python train.py --n_experts=128 --d_shared_expert=0 --moe_layers=[1, 3, 5, 7, 9, 11, 13, 15] --init_std_router=0.00709 --lr_router=0.000982 --vocab_size=15636 --norm="layernorm" --grad_clip=1.0 --batch_tokens=[131072, 262144] --steps=3822
Below are experts of layer 5 (counted from 0) of a mixture-of-experts language model. Rows are named router (the router's row for the expert), up (a neuron's input weights, with its number), down (a neuron's output weights, with its number) and show model dimensions 128-191. Each number is 500 + 25 x the weight over its row's rms, rounded and kept within 0 to 999. Numbers have three digits each.
Before each expert's rows: "comes before" lists some tokens at least twice as common just after its tokens as in all text; "gets" lists some tokens that make up at least twice as much of what it gets as of all text. This comes from a sample of Wikipedia text that the model never trained on. Tokens count by the router's weight.

# expert 45
comes before: " the", " a", " his", " an", " their", " its"
gets: " to", " for", " with", " in", " of", " by"
router:455481506491499504466517509498510475480523513497485523487494526530482460549514495489490471507496502513502546530478452489535475505499545496483452477513505489532521469512520522494569524496540480
up0:542494469497524507496554480496508492517510513571504476497444505505504516537485495491500525500514502500469526502537518414504494492476499497553479514474515530505496487504500564526510475500475566
down0:482535501479506417503515499492487498501495527501532498490536503532498534462500450467515463483500503534503446512488491517509534473476501502487476497510494504497514478505498447481490466495483504
up1:521503511506471536501437506500494496513551537497500500492529430506506524500480500489498532497514489503498488548466502502500490506530469516505502511492509489510488533515529487462477550501501500
down1:495505486512503510499520508523502512493513499519491522481449522505497467506548525490517500553475531504499536522496500498540501514484552523505512506503511507524501488477503464416515497549488488
up2:511510496505504533504512505515479477534509512503556525500511501528478517483532499470504514522536469520493497545472499495441502500492498541401546530522522505438491507498538507518501484480472510
down2:492500501479487528493539499486530501469510522543459446496479476488524493526500463499503488490475513518501494446505502530541517502499519507526508473430504457496478504481534491512496511539523450
up3:500501502487495511494463584503497499453447499497501498571427525476436484506523500514520541493490435475487499527488544502526496463491502485542548459498502521499498500486489466479526534499529503
down3:530508498495498498500460500460524526466480536506508504489500526505433475491522507543549489500502496513496512514482528455510509526450499493500522519547516504506502538462505464477523500502467518
up4:538490542480480474495517502498487504513495527492471496501463502458552552528501456527496504510455471495537536535504509494464493491477529496485553513472517539555509508559501438486511500496486499
down4:561494484514522502495504485473482497496539505505492500500537517498489464464502511523440476519596497494500473471501502507491501511508472478500495499499481473460485511483488479499501489509529510
up5:464376530464450500501508538509498555482509505523478514494492496500453455520485535484471498545517531496521487453521500491505532493558483506462529502488459461510501450514493500512501524536521520
down5:500497485487539485470523506512473476512527498479543499477478527524518509565502488549499491509510500502499500512490490498520512514497502432488445457507550578502476509497497532496498495420506511
up6:527501489536497461428535438500505484499490439550514474529484522546476507488522499485455527464496434503457495500489470505475500492492482502504499464492481486493507481521450491501509512483498522
down6:501501495537475516516531496484492477469521536489501518510494449518466453484499536525492402496461501509499468526470513443527485572498502478516500499504500528539496521539497526461509516506503466
up7:531500519531466426500420533500525508499488484497492513511482452471481488509531501447499571487496500488571460523486498502534530501498503498507484526519520500505445530526522484505504500495501503
down7:474498499500521505480517476517485484515500527500509500484464488461480512504501516505474519460503547505514486500508500470465508544503484518500459441490512532523500501528500467488501537457422493
up8:501458445502502485507501502500484501509506494433475587510463489499514507537498511475498489500457496531503509530494471463494492501560495458460504527543484491499504493499474561519490510492502544
down8:465492501507517500523503527527477491481508473532484499457496543516494464511536520472494496520487476484537520510494517483452508486502507509502471471498497499502487518480501497463500498492494531
up9:501504523478483472542446497511485511524500473550504516479482459500516505489512500500492448483523500500451516503607491429479462517464479517525521508471503516532503497516450487502491535517466466
down9:475499492503487477475501490521465488474494492507503535457526567492545491516448501484510512512504499489517492500490454528536516504495520527453523529493478463493484447476500512500460496477562558
up10:502499502495547502497500521487507504508504526496495477523503530499489514492497493491482548499498498490497488531483549501532480482488507552457516491469497497483482497502481482503459497512521471
down10:487498517434439496497507498462508493501491497493520486502495563487501501475517465445524488502495512538499499515523519463523494500499534502522531513507530501472500498505494498479526500484431507
up11:518482474497497504484550503500466488447471536509526555498501525496487502486499479522518492506502488500509502529486501580483483499485513499498501506510517506508476492498499473521521471497506519
down11:480472502502499523514457474492508510549529496488513437491493540525454520488448481483560498508504500521465522502520497485504498482494522509499532556509483514469502489521507524481496551498535496
up12:529471497535497468500499506499510493502501525501544500473502488523507470499513493537499491494512466505491509500498492499500451500522477473497516463540494492475501481493418497483459502542441490
down12:510529478496445481498559531485538498481477501539543493524486539452517490502497517489499520498539527505518490480506515523497443502484498504515507495478507493476509498481497505526505505504517529
up13:557492499478498499483499487515448504470475462564505500494499501515502529423530507493491487506498498508544511468499466507498537507522469495486495507433496534498479481507499503485462497504512451
down13:462457525478511495577501496522482500536531507463491490500494485513510478575530495511509480546485513499505514564502549483457553512496484501502497425559512427478484506501507503505482500521529499
up14:587511492499488480558501491484514514484486472502556505531470487488522497516502524500499509465493504503473494587494500493554515506526510498515504509487505563497464488525507499492481502515496503
down14:500482502510469480545517506513481492492502513505489488522508484504532522480514573497510507523483496536461527426520514551500499509489474496503512466504554495535518516495501461566504521452480491
up15:499494540533484498494482546558510490502565470518475498514463531495505481480511468499487517470499488497522492517503494497500517529502443518513471501480475497523513499510498498486534465493500544
down15:501509501437503506520481502489498515451512519517491498511504499510499487501500510521499450505495502575483499494507528492487478501551531500434501492499540520485542524473495512486508497485524499
up16:531504527587526485510528492493505483508519492511501562508564455492415511495471504479501512477511524503542500499500513491515500520492509486496533577526495518504467509524515496484478496524494430
down16:503513501474486499533498590533514497502498487484499479488440501492486459502486507465547568442464499500488497497509529494540466514505515493461500503499498497499524465472484492515502476504495500
up17:466486471539460497499495499499501541499513474500501471505482495532499483514530503508514469515507463464498498488533491515452500463440548502486436455500486538504500494503517513469521586498494517
down17:501482543499522490496502495488519515528510508506502475520481437513554493493514511507501516467483520503459508516449503539514505557483472504470426531491496512529501500531481502500487486509493457
up18:504444481489524553506510515508536490491516511499523498495541495452528497510476504493471498478512510473562499495484516498500552501496510477490498544496526472444515497495513500498508516518509535
down18:487518525500496536486536503506464475498500502463424501535463500531521493505499491465500489518495581480448502498501517516499491492529521498518465486513483526486498513498520511502536501490444478
up19:508467433512501506506484501493512481515503498529517518551502488491459497481499522513499507535496518525507493490494548491507497474479511500477528481503489500525424513489503486446500518474502506
down19:496502523425480513515476471514514536453509501494463488467505474526502516528515475514501505547511426491510495444536469497505498489483498511496469482548503503485489445496515542503500476536460506
up20:462503500501459469543497493470471454489494477489490502569499486471504522500499507501493505462494484434511488532484499492501520497501517498544468535500484475487538517522513489549499491476494507
down20:531476545426511501556562515470500509508497505507498466503499482494446546463495502528497499491500528533457518510524505494530514478495533500529463526521533512505503502500498434489501517496495500
up21:526502503583479535500481503499497546506493494506478495464489501499494455546494492510478458501507502473507486484527532532476481486490541445530496517472496515504500427459510442496504482500449505
down21:503501548500486501500505549501490508496495510501472516510530466503498509477516551562510496490507494462523499521515509476502500518468524528448501503536472509499482501480513499486476515495520501
up22:516547504499485496526503545524486465494473522500558497506504565515498480486487499507471503488500518500520496498470515464487491522542495500524425455525497534459502510495507520444500493463479508
down22:497467501539540501453481536440510501505517501504474499500480496513474489469465536493500468492459468515463531514478501507513490500518495479476495490483500477530561477537479500507547505518524475
up23:524487503539501549501505552479408505477530497562490502497490472499456537480515502478497508502492449500500450555504502513491536511494484499506468495494482488471489498556500444500536510516514503
down23:534471529494555465474493470520551527491496471454500437513500468449558501482499488505493490457502507518510498542455532509466482513503489500500492499502503511504540519550506505502500502529510506
up24:501513504476503501459479495506486480494520507498501504509506500539534495506484528512498460504508491496459495515521550469464455526489532480459559500477471501491489543501504479495488569411498552
down24:459505478494540500529469495514467571499497478525505506492505495500499500498515510524479502517520479488490493494470500519490514496498459520503460482499523555499494493495451543487510434552498495
up25:541541524492515516541456499528492487502501528515473490497496481494518490499456501471501470501500494498481452541501514506550471480505524496504538553566449504522522517522502498468492508498461494
down25:446512466495541507506539476504496514487508560476430502497444488500476520512502498519518428499489496520496484525501503488499497517533524511498489529475500544508528554504501503501490483464594476
up26:500529507462491500491504505454457496503510524492444496504482519475508494502499518498473458500553543480500545496465464510503499511523482460495503503504480553527530502513537483456540491501495479
down26:498518519524528486494507457540519506469492504537487500470532495499485464491501493538457502505489467537559505502500504480454501479523504498512498512528511485500483486485483503491543483494520515
up27:484482442501501522508500459501497504464542486529494495494497433506491396499489513538525521493536508497509470485502527497421504505500487508493516513488487493459545521480499510455500481493535534
down27:553486542513508451493493469518479489500495510463475542505535588560476534512503511498497512492484500509514503493505517544500506504516458497497513471504564468446474466493482535499500494481531501
up28:499452503538512501492510488464453497503504482529517491509499495493454518474489496508464506500502493529465509486480500488485441500498495497508526499465441492492545485512516499492491504496516479
down28:500485507513471518490499505513489473493445544443500512523516516512501491524574498504518451503525511493502492505481502481553535495508512540503497485528517479498492533495555502483483507561497482
up29:481485545503501509538494487504512417498490529513517461469469509497522489507498496498533475522497505539516475480570481500507508502526484456500522498530505455511548499487547473513507501515508531
down29:492498480528495521488500554476498552499505499489444514500568497446505497514499494524500487489514510510494498527457525504487545499484507490513499450489497524481560490549491499547484501499512490
up30:470500504500482458473478521446537492493514473519502486478519459513491495506513500525519481462501506492499501503498518510502443514473549508527498462500518563505533485512481516499493521480415535
down30:516522528518483491499507499460557489496496482533553456444538467485501535496523500478510483498485479492493507520476532505485482513511551478428489526538494497501491503500473497496492521473466483
up31:498502470502478498499501497508523501496471481509488510501487464516456500480535498505513503541474524504500511497506480459502495512509543500515457535470531510448506535464475520514485490501501512
down31:475513522472541482543514500496491492507522500439509500510488500493551493492487498483509543482522470510517496528507498509499485501501458490517511446495468502503493486592542531489503515485498493
up32:500504493496504530470504504499498520506511537477509523501487449502509467491444488511474506473546501478499500496499528482571468497577515520504481493419503470497488490499503471499516465503491495
down32:497528497480505506519487456494483480508497480550488483514506545509506512563507502466508502483501527496515464530493531538413458485486502500496496499500443498440509551485499508530516495500484489
up33:512539502533468542494499500501484502512502509498503507534500497491506497496539612553474488484524481492492479499430502517499527482472490501476475496483500500492486484488502512480518566471542504
down33:529501491454502501494500496483517509546520547466507498497500492499505508498501460540479445518427530505459536531503447504511506496504531488490471546483463485500510495514521503520541501513508508
up34:452466506501550481531535483522492500527469504521473499420516472460500508515490452407442499480500543500507503518468493528470538523526503516495475503504500508499436500491489500462481458505517500
down34:479500483501468499500488528503498498494475503525485513507539496470474487502496506521500515535474477528490475467522467451500508499513507484455477498522553476521562428501516501521495481477504509
up35:432467490486505498473497505450507499490487519487495469460427493498499489510462502501486506466494506519537499496486511492431477504551498484507484498501504489506516486520493522515537496533487457
down35:505504441526517530522507504545420497485506486574528526491569543524486470531502467549498531476533496526514500496523503504490554513516479524488501548498493498548497468488519514462501505487509489
up36:509498486518500493478532494495488500481514519471502479504516516497455501499462500488486510502507490543517479501497502513500497486444500502500505507557506501478497485509518499495479513452489511
down36:552448514457538500433516516498509512450559492505511456507524504494560492508498433498504493489497552477475491502489495511521496481525453521447515541484495448500507553535492458502494496491519491
up37:512497499481484483468498492523501495492496498509460498504483481532503509500515547508498477556487493558503506501480504489502497481543473493492487527495506526482482549511502502506507589514517488
down37:516496503502527492543499508537501511502545501478482505502492498499496502495507461483456455496476503449487503501493498528510497524540470501500508449498498414486527501500497498479489399506484499
up38:481527501484451512493479513517485586496440490554500505510484483484519486511490491472483521449434513483509440470496512499457526528474500585471497501553490496504476493533477498480509485500493533
down38:472488460508505500508474486495498500514517497486463514468509514532449551470520524530502513515500497503409420534534498482506489491492510469487503496499501525520501513475476507499490504518517483
up39:450462480496560494514499491503507504451512504508455507502482536436503518497497497529520483497518484506509493473466501476510523547501500522462439502551531497486505496500467493511494465498501520
down39:490501531494480488489549514500501505480482462547508455486493446550503535442523532520501495494553491511495500463515519497507485463502518461501501491500468534496476496512527514498500511502483489
up40:497497502506519503439525520507512485478546507503499499505441521499497546499513496501509493502453458520470506473477510541473502473453495511511460557500449502548532504494520492482487509495522565
down40:516463553536504478483496520517488478519505469480490491497508508486496523544483524521528491512541490496498509497513448462502458512524461509521499536550502499502493492577515567483492500486501482
up41:508514521461546520454504489496520527481495487466500437476458551503454465479505500488474468495461473431465498552505502470502507501487502501507512496503504494516414510501487506526495528503498495
down41:515499455491493497500495523471489485499475486558500505503551509518535505498504498474472552498521499525497526454505481502519508573496497490492531494506450508495562535539477495478498442501492497
up42:507481493513480482534503510567499496512520505509500497500437458500517530470498504502497505497498497489507500486495496515504496500499496494509499500474511503527518507501489474483502500471498499
down42:513499496477542492505497491500471530480515467501492513518513499554482538503527498483480505476497511506410491526555459498525487513485481512472464508497504470501499518480467504498497540511491460
up43:561480513499490491500511500502549498545465481502463472479527514495508477474495496494508537503494498487500488507498512485495494505489498532527549500514456493488529475499501507480651482555509500
down43:489508492500493550500489472481507494499448490508506503529506503546498460524507499497514477490499495504469512516488496517491466523502514470510512525498483438468500541513483479491521500482531451
up44:540513512553487506497468487491497489516489480500561433496453448505540528489494515505501498488519485509487523495384483458552481517505456490504510561497489502489548507514508499482500483526530483
down44:468499486464488452497531497530503493463501496501498489500498497501452443544569500513473534513500500524488485501520486516510524507501504495490509468501492512483489483510513512494507507460502489
up45:477449498501488502451456503518531468521499483554548499482499544470531493494500473468507508509507506499514459515462595487493475489493529493498500478484521525501487387478489499515498491517586500
down45:507518525429500473498462500477483496488571488497451583477565507530499497496476517538461499432471475517499524505503465450498521501483528505498505451525498492472479507501522494498497486505491506
up46:513535500505500504526502497442502499501493499502508485501494484525500500513504510496514493474523555514501492501485480484502512505559507525497501487496505490499498501472473503443499438522453484
down46:503488485445485471500538505503510507465448518500500464495532459477511534503487445552537487500500513489500532465481525494495518464506489570529490511496501492516502498498529479489494508509529545
up47:503468501519554530520506497544501510510530499504510485515496525434500567499507460477483495456501460500499524492470520560484509507515462498474480506508473530483463490487512488558506465495495499
down47:504525511520508504524512525507549486491502481500506501506501490513518506471457500536507517506501515496508537531546523481519497510529507490486513472516504487518479542499485498438470556523508506
up48:489513412530483502498486482497499496524558530500469494435497519503521495539482516558518506495524486498523500540529454499494511501545485493506494508502472445504496453503519534512521496502543507
down48:484476491501443500503488516483569533470553540466474478500448504486474513501506500434493506496503552520544503508512545510494503517509494471493462451544481550478505495500511475516540497546516495
up49:500501513483500494516500498485522500491517529496468549477489501500501443447518460504530517490499519498470496489501580525521501469521508494505498580534505501487493483519499504494544502480498497
down49:504501480490512530502532522448529539493498499514499493530522506491495457516474529502548504499503547499459545442484501544510522507497454494491505478514495505498458488542468492496561500533506472
up50:550455512448534521509510462447553504500562484489538507508496493452473509481495513472500503508513485462500448490501519481501550521500506509527497453477499486482541485484489499530472487499497500
down50:526526505498470463481535488500503520516480481504490490438502542528536511472495508488502432505518502506421518497501505485498501509486527500493502474515472498527512499483487517524477513497495485
up51:500516503499535522490500479495510518497499457502454477497471481506468474507490486545542501504498462491500472504484505500537431542498531526516515518469511397539536528450509498499526499538517493
down51:500441504502510548495481530528537494527509437528556502546490540483505503467519554544503495491551501504489502561499519463500465524500499545499521517499513498502543478493495504509462513481473515
up52:500503504567500489474522474453494520453444495474476457480473582501497538511500515515415498499507500500514524502520503551430504498497482520441418482500470524504556489527498478482509502501463500
down52:496530488500444531495527509495542494556522483484526496495518490507485502496497503521501521493496493495510517476511533519507486501560492505486522517508499507507448486485499489466517503503510485
up53:532526556458528518480534531465532486515478502496535493500528499497501523453495589500458500482476530482507522499460486529452529520497498465484471507509526496507503483520499528508500517529484527
down53:491507529533494502457491521564479566500499594491496478530516495507493506546506437529440543483485485503535502478561479492516496508497513514462496500502519486497458494497505534473491497446492512
up54:503474498502504529465502475482506479472498479540506490524529457527495496551505473476498512527465555488440545494487470503498487594466483470505490506507523499503521500495503522494518472517497485
down54:534498485490501494481528493550537493519515494490486465459506499481531493472540504511486513510524451471555501444523514503500541465469501500493491497509496491511470499550511514504457494479521508
up55:516513522523437540485482478507473509497514487442480503514478493514526485512494499487496520470469559470478447516522513479522485509537499485476435524500505528495500491519504466492516509487501517
down55:513582500495524454519529514497498496489484489513511566458520495497498509452498545439500508500503505503505492531507501498499465515485503521568477517535472500513499514489512516502506503531489516
up56:493494534501505509489501497528499484512535493489500499498483510503496496510500494489506490509487554508487526509516480497516451472565493478530508501515504490541499499496542500487433569474509500
down56:447535499493518503507506494498500495547517481515502479504514503486560506475501477446475491507491543493506501498495495464473490490432522490479485495494496538538513551485553507488465476496442497
up57:490459497453491498507445503580534500510480500541529472461499546477488515464497516478521491514502485505497481498500565500461512472495475496521510497501469516505479518544493487475438506500501504
down57:491489517535530491481468479498475481481511487498458515568435509465515500518497513504504500573501503499500500503536482505493501529508500520500485529499512499502539511497469442489578500492476422
up58:495499504517443506481500499506461558443514575526503546469500509514495475504497500496483472522488478546500473533530449501516514498502487504508478498513504483513499492484494499524515512449499555
down58:539511501484496500551445485467525487519514471518521488524499504437532548455534486461532510498511499496500500470490505462498468482464500500506523493501514519447532499503495508511502498500479454
up59:460539509502502492490520500498510526523489477521488499504471491478487500475543499539530501493522527504497542506521499495502503464503547497503510499437521524499523471467505499499486501525502502
down59:507505513497507469456475492501501478502499501541555498499495498511485506516488453447465514501464492493509502543463491485511532515501442496415500509491468500493481513539475482464478417494546494
up60:538507482502488514489517502459513506482479453500507501423474508490503485499504490494499474508513525445501520497535498499482509500494495541492489496500512498508498452470480517467503502503505515
down60:490501525457511456495541492456492539487450538499508493502502486496444488527483533492501509513476491487489506466508486500532506524500468447499526501502482515508518482489560491525463481496441496
up61:500495512518495469504502476505475476538499485522509529497448489570499515501510530495500502500561507504516500440533537523497522476499529495525485491503500491516528532521533485508503508541497467
down61:509499500501518495494497488542508488485475528511512495511496499527500498456486500493500500581517495506497486509502500497485527513467539541471499488499515505541487472477494479485435496499517543
up62:492514487484509505504523513493528503494548499499500484473497490500467472500502496437501560486498431483510492477491457448501536460462510478526505503510495501512530471478501491489480500497515535
down62:500502499454469514505502517494523519497524423517499514512512478520512491481464497537500448494494551504486493513522471506504512480491488455508486543500486492492500572482473512513528498495502474
up63:572517508463558500508498525502501498497493522500484521491508426495504523503532471500499465473489459511559440583465522509501558508535493465504499460492557502499498507504488489496499528466482535
down63:450497504506445498484449484514457469499501472518499453488520506495501434522498483502560506500505523503491535480551497512505508509501500502520530494513494466501502511539528479535467498459470497
up64:503473498498465510507520501517506514573457458485520502497482528529509442518499454494505554498539523494477525503484505478505498494457502504477465476533508470482510492509483556486498521500512464
down64:501476496527560481497500534500503544512485532521569458510512477490466507505492525484499485508509486499518504500501500521484466510529472503499493494508490510520536499498505479537546534499504506
up65:525514504504514510496530486498510512499494514445503535476498503439492500506498498489514467496454485486484506487482501442459436479444469529511560500476525496507477500497487467500494496525496463
down65:499494507503494514481532409517488522547428500486489502542500505495519515501499483460541500502512515493489496483512516504498532502496435490500510471472475553490511498484492491506506501556499531
up66:500543452505461506504485527510519500480517490510504458499492500520513490491587501506488499424507502532495471495511536501498501483502509518499508536512458558509465493531500477500509500502493515
down66:459493549505531506547506536488509494558511505499480503530536510490503473495500442512501509527439499490497498503517474464490537481491496514558501472513502506500494492510497537470492552496532516
up67:480442506497519513479526537498496505506455479450505504567499501499518523498481525507500493516471563442486519495496505500436489530465538502431526462506515504527505480516514483499446482498491481
down67:527486492506498515473504496511500502499501517513455507470502493500485506501463535500509555508541485500520503507509504499501451522507493490507516523504455469428448523499502505502542535475498508
up68:498506462485511469500514499521504508468477459565508498529489510440499497463522488502457493502472517605516442515502500499481531477419482501488459495476495547446516522524507507500469505504499482
down68:498492516526401556508518472511510495495531512503478534435484463497550529511484578499517493509499485516513510499489498486541479500500489457454492498540486495501452521477500496498523501495512532
up69:497478459496502492507486475547499524490498519516500527507493490537499489501501483501454510500502501498497500493491493513524499482488500500445480502483507522500508514528551490500504488500512514
down69:511497559531484511480489496505498510500511484500505515480525434557503493498533515432512554492500541497491537564463511499507486499532458503470433503477453501504478549530496511518527530497519505
up70:545537526452497508490506513493556442481464484544554484484501503487473461477499487506523510448510486509464500498532529517533547495518476461538512511477504504480431488502507504517543476501471510
down70:522456460503477548468533499496489491471473538474464499524493496510493514487504547528440424503539488461528506497482516481495504475500528496503515496498500503501501501535524479532506523462433512
up71:513500523426490516479521534429504482509527476513499499524461498503527510496506483501446483492524499503507516512500480474471472533533513482450493504513489504535497509498486499519564500500486479
down71:558528462489456489504521514499496501544503517496492500532506553495504533508502509458501522482500521502478484492479479499480534471490500536499505500547512490497505478501500514492504485468524550
up72:516472476499485543513507491520517515503514535507476507492523512506497493538505497543493498496508472482473486482500452531452503487476467472500500500500471545503510492504505472464505489473491496
down72:491494491504500496499508501483488461504508554482499529503489499500529532531538441456500501471500500494514557517490550494534474454494494509505514500491501499525513546520501471505502527532473453
up73:498476499506544487499497524451499473496449523532580536499507493516518508493503481523473529485510547489519548498454524498492515482553482461491540501493484469507510483488493484474500513545452510
down73:496485526503451511467491508522526518450498540516492502516513483469484494489522499511497499499522511492514502498529498510486518513477494502471497458505492486499514492508508509504500507487476468
up74:511591516515500486485506571504416491487466436489493517506505546504501516502489506495545491498507502478512500507476477506499518489485494525503568520496512499537519488413526501478502545467527488
down74:467471476497502499487501499512474487482527466521482505523520511462502462504493485508500524489542463516499479499485498485514505503500504497504523494481526462512505443505500491489483476500499490
up75:517491493498525498519466510491494489540509525472499547505497514503486502489489429507474505458499488519471493533503522504499500535465483525463480555499552503565472552488546503507505497511501490
down75:575514493537502541458490490470479493483496426498499477501546450514507491539476529510502495512529485483499494506493453515499483493510535505533523516499492473501501501498499457486494498546462502
up76:486546479490501499497614501514506497540501507468531500530491491499500502515502497483459502550516466534506481472500531517476501486466499493472524493538500495503551515507499500511457457487500498
down76:548512463488423504517491492388493493506501500502521502502518508465477424516493507478511528536505472512487579497510476498510509491510489557500482500485511396509495495504500490531493502504516542
up77:480489509442496497530488500525524487550498502484488495500500468501521488507436499506504487501459456509502445533485496472518487536493526445487510475511528499468552537491478505498491492486498545
down77:510489514500511527567513466515534499489506470501499530500488492468480479481508501499521502501443491511506529503515502506494482471503465519461499491461495442519496488474503507464529473463480448
up78:486531503460566500500463532502509466493544478499539527565477465512454503520505474493498538528570518452520479530508553533455527498519472499563525515518473500503518465492513488500480462488500516
down78:504473512500541486501501460517529506502507487508486496474508572471496488491507522496532509473523488535497513521490542500502462490489499499500488519466497483483498544491459462497518498481529457
up79:487548490500605528482516514497490500528499493497491506437516521498466534494497502520458498489475541504498546500479516499438497501500498492500498490483538522482519502470498502540511497501488487
down79:482455503458507502485492501502496500496503507468524494475467466532466487529485490531493486487489489517494494494539485570485548499507469491500535512516496487504502457497514531500440441477555513
up80:479507500540496522493501507506472514501479510500500508494482481495500479477469479498464518482497498531527475502465480482506497541512454501564477482509528494504483506492549493487484498486511485
down80:484494486483510560494504467492506508496526489498529494547479476493468500452494510496521459502489509505500512562466500580502476494531444483517515474505489502490503506495530510483526530498501466
up81:436495499539478495520499489524500512479483526524493523450489482543507490498526499471536502505541502531586475490500497503475496498576484497466509528508509503565509468524486511523492480518496515
down81:498545458523477509503463493483507497459508495542503496555499485476538481537471456496508466468526535500487474501504492504535525500504514548518512557503492523507500487532532502501486488495537500
up82:498509488496522485513457549496488503504498478454461544506498490512490508509500487544452463501500508537504499500498469496501504508501510494492507496499486497504504493490529496476461504496513533
down82:500499502525526497501495519522508550465498534533503497554414478507508484500502494524504498524527440504486526464535492502499503535499574508519514529508454498509547507463479505497497508509451495
up83:501490530566500497498514513522484349559477482501467489474492484514502500522520514503498508504500494488528473485499540479507533491509508468523521524501518459499521538499490506517499525496498499
down83:499481494513461509547485518524532528525524502452505467484483551505487455530507467460523504493503550516501519507546500506490547525538520531457500543489502538495528467489524504487481486501515499
up84:429458492501501508472503555593497441487539461503504481494500485497511509523537520510501502504500495545500505475510502483484504499454511468505495534482513488486486523505476509494503485504520495
down84:497528525513459483501489519443492473583482482471493500476550504491476466468463508497491495491515575490503528484447501498525502528497523498533477509498503484499459525493470504507504486500518464
up85:514435494506500467449470435550494517496500468480517503503498501475517434520502498449497501480493498502476501505511491520493457459506514531496511522486467496513477497490495508511486526513491522
down85:500505482444445499508501490505525500490523493480529469532505503516492470466499505494478499526544537502498491506519561534506513493515497498481557513524500501493493495485504455540500480507478529
up86:508444503462500513528521474568496534537535484527474502495468446510511505482488523534502500505538452502506491501511534501544517532512475487493494528515503497439519541530489491497522508509538496
down86:475506488518477506502465504441509492501500509490464504504540526512497498518527499453477477496500520501510445468511488526492483493525502521558503512501497502499506528453510511500488491490504513
up87:504465510488532492543512504520511478520468520577472500507498490463487472470511516499477527516522548464524494500445533490452542481477493557578506508489498498503497530495524496499501518518494501
down87:476528470505479510500498524520513505502462508495504525505445515544516517528496500512542491499501495539497539498554458497485480522561547425489471467497525499475495503494490480498499499506505483
up88:487500493499528504502561487452507516487499497504481524491501456512498467525505520502507487543538504432554498481489503453477503503591518521499502504499526501498501496546564439486527470520492472
down88:500534501500479502475480494550496548497444498526461502500510476497488506476514507521502427500555499498499522531537469491496508496491502506439517543451513499526545514492511527503499519509445459
up89:531569497489490512500502481484499425517499475477500489503490515480537484458500522506491502484504498489517529524499504515500491483501514519487504509513494509493532461458498479529527499468462563
down89:484493507489501531481502487534470473497511520500484462485521494489511502504499470478489497518479545524501497500517485511474513496497505504499500517519487540515503524499452491501497503470506494
up90:536503497559449505489445527515497502493454481493487508504466496556509471502506499505491512457445494469501504487537496460457500510489479492531502505513498529489506495493511530501505508500478499
down90:481502496491476561484502541524442450493452499479487511522541473522454495460492546513511472511537482495504506506543494504503523501466525492468463507489498514506500480446495487531502537472498502
up91:501499579489473462501497516442486476445511494497489522497503530517500501502482532459498465527496514497496502489453478518485480509536483436529492434504507526542452494507460507488533501458548502
down91:497438511496494498501510542505500504474494499582529503484526506501500504487531507507488528486495488472473502510498493500505524478466496532499472492513526487520526501499524506515502479501461472
up92:496495516503507498494506528497498582493491467500498548511488461495499523506472511531489539467470512533515527492487492494503429471506485491501473463460495464508439523499514486518486443514477548
down92:491478506491514542552487489525491474521500501520492492506507489518504485493518497484498495519517496540500494495452500499503579469499531489498508516467486491549508507474557500506500518503543506
up93:495498501499496516497533501549475520523497532476514476496501500498470516448505496505510540519481484496392486508430431537500508537550474493500500500481496586500485499478531489477481494507499503
down93:496494454497504481493481540499467467503500437540520502522496528498512508506498482503516490499502569456517504493514475489461540505474534495499492500492478495510548501473505532535479448483500507
up94:502480499496489500502538502524505520500531491478498523564506497483510521495530493499497488544533512532506427499506477510485510484502484498500501514497491500531501431501499496442559497513491489
down94:503494497448494502475516485509491463522542509494497503496497567515512504549533509468498494490489509513498516562488506458524503512481500522508504490484513498447491506509530489504467503541485493
up95:500460501496486544516496495542492495532523502524483513489497500486590514510452451495498484519501499506526517535500545510475484496485534547512475505486530511514502505503479452492494546544493460
down95:538499497499487485516493499522549525500500502508519519494555513498510500488538534525398500482516500505481486499507505498502557512464492489500529517500523434475580508482499505518515479497478513
up96:522507506503580509502522497463507505516488496493502502474453488501488479473503494525504511460505416463470509500499502469518498539521512491534481474442499480516541501499499464515512503482528501
down96:498503473516474502509491513512476478503496493449498513500514518513494508507469549512501464503498516457515482497508512493483499489509504506553500487489519498497524477495492531510502507458504458
up97:498503516505436511538486492500490498450482469529511527520455487504470491459504523490566486517529479480480527554507497494484499457514483502505452504507479530503491508492502502557508506494498500
down97:491460501500493509493494528534468504511499566476524464505507513475477485479502505539487525477478500518527493518465472486500506518563467523506494513543533494535556498466499513493508479435517537
up98:427499485520499514478494501500501479519525475413524480450499523483502566515502472527520492452489488517492518488475526496500596499526512516520527504501514512490494492510506509500503496495508500
down98:527504515497469519548473463495469482494494499493489503533498484492482498490497554500482534510510513510473432520512504488537467490500515476467569503503500472494514536504531482508467499465477487
up99:518540495509536499500491510489502487532507497512499514494484488502552511489529534491500480493501501446449543499500489499447503507475492541507477469497505501465491481549493482505514477517524503
down99:489474481539470464510495514495462547545475477498544484505404528503510501475503494496478489501535507464507490499498499515513491476519516497447527501481493502514520496479491514504499490509508502
up100:467468501486503491475523564546498499517468504508496518461506482445490532494499475489542528484503502493513449480464494505476522486471516509489485470514483495497442493533516517496501467501500500
down100:453501492512507482561502458510535500522499540497486527493513517487534531500514501473456492515486514500508500499505498516492503500503473474508500509498498504521478501496472517515479529506503504
up101:534500456491532503522505554507522497488500509516495537509514470500477473506546456500543471515451468472540501523494544498501470498489523501488486506463492500457452501505497500501464558478523479
down101:457492494495527539473485487534493506516513500496469491483389492511503507491467546504463452473524419508451502503497494504477490505495498443464539469518476509559526466500517506496494510465498471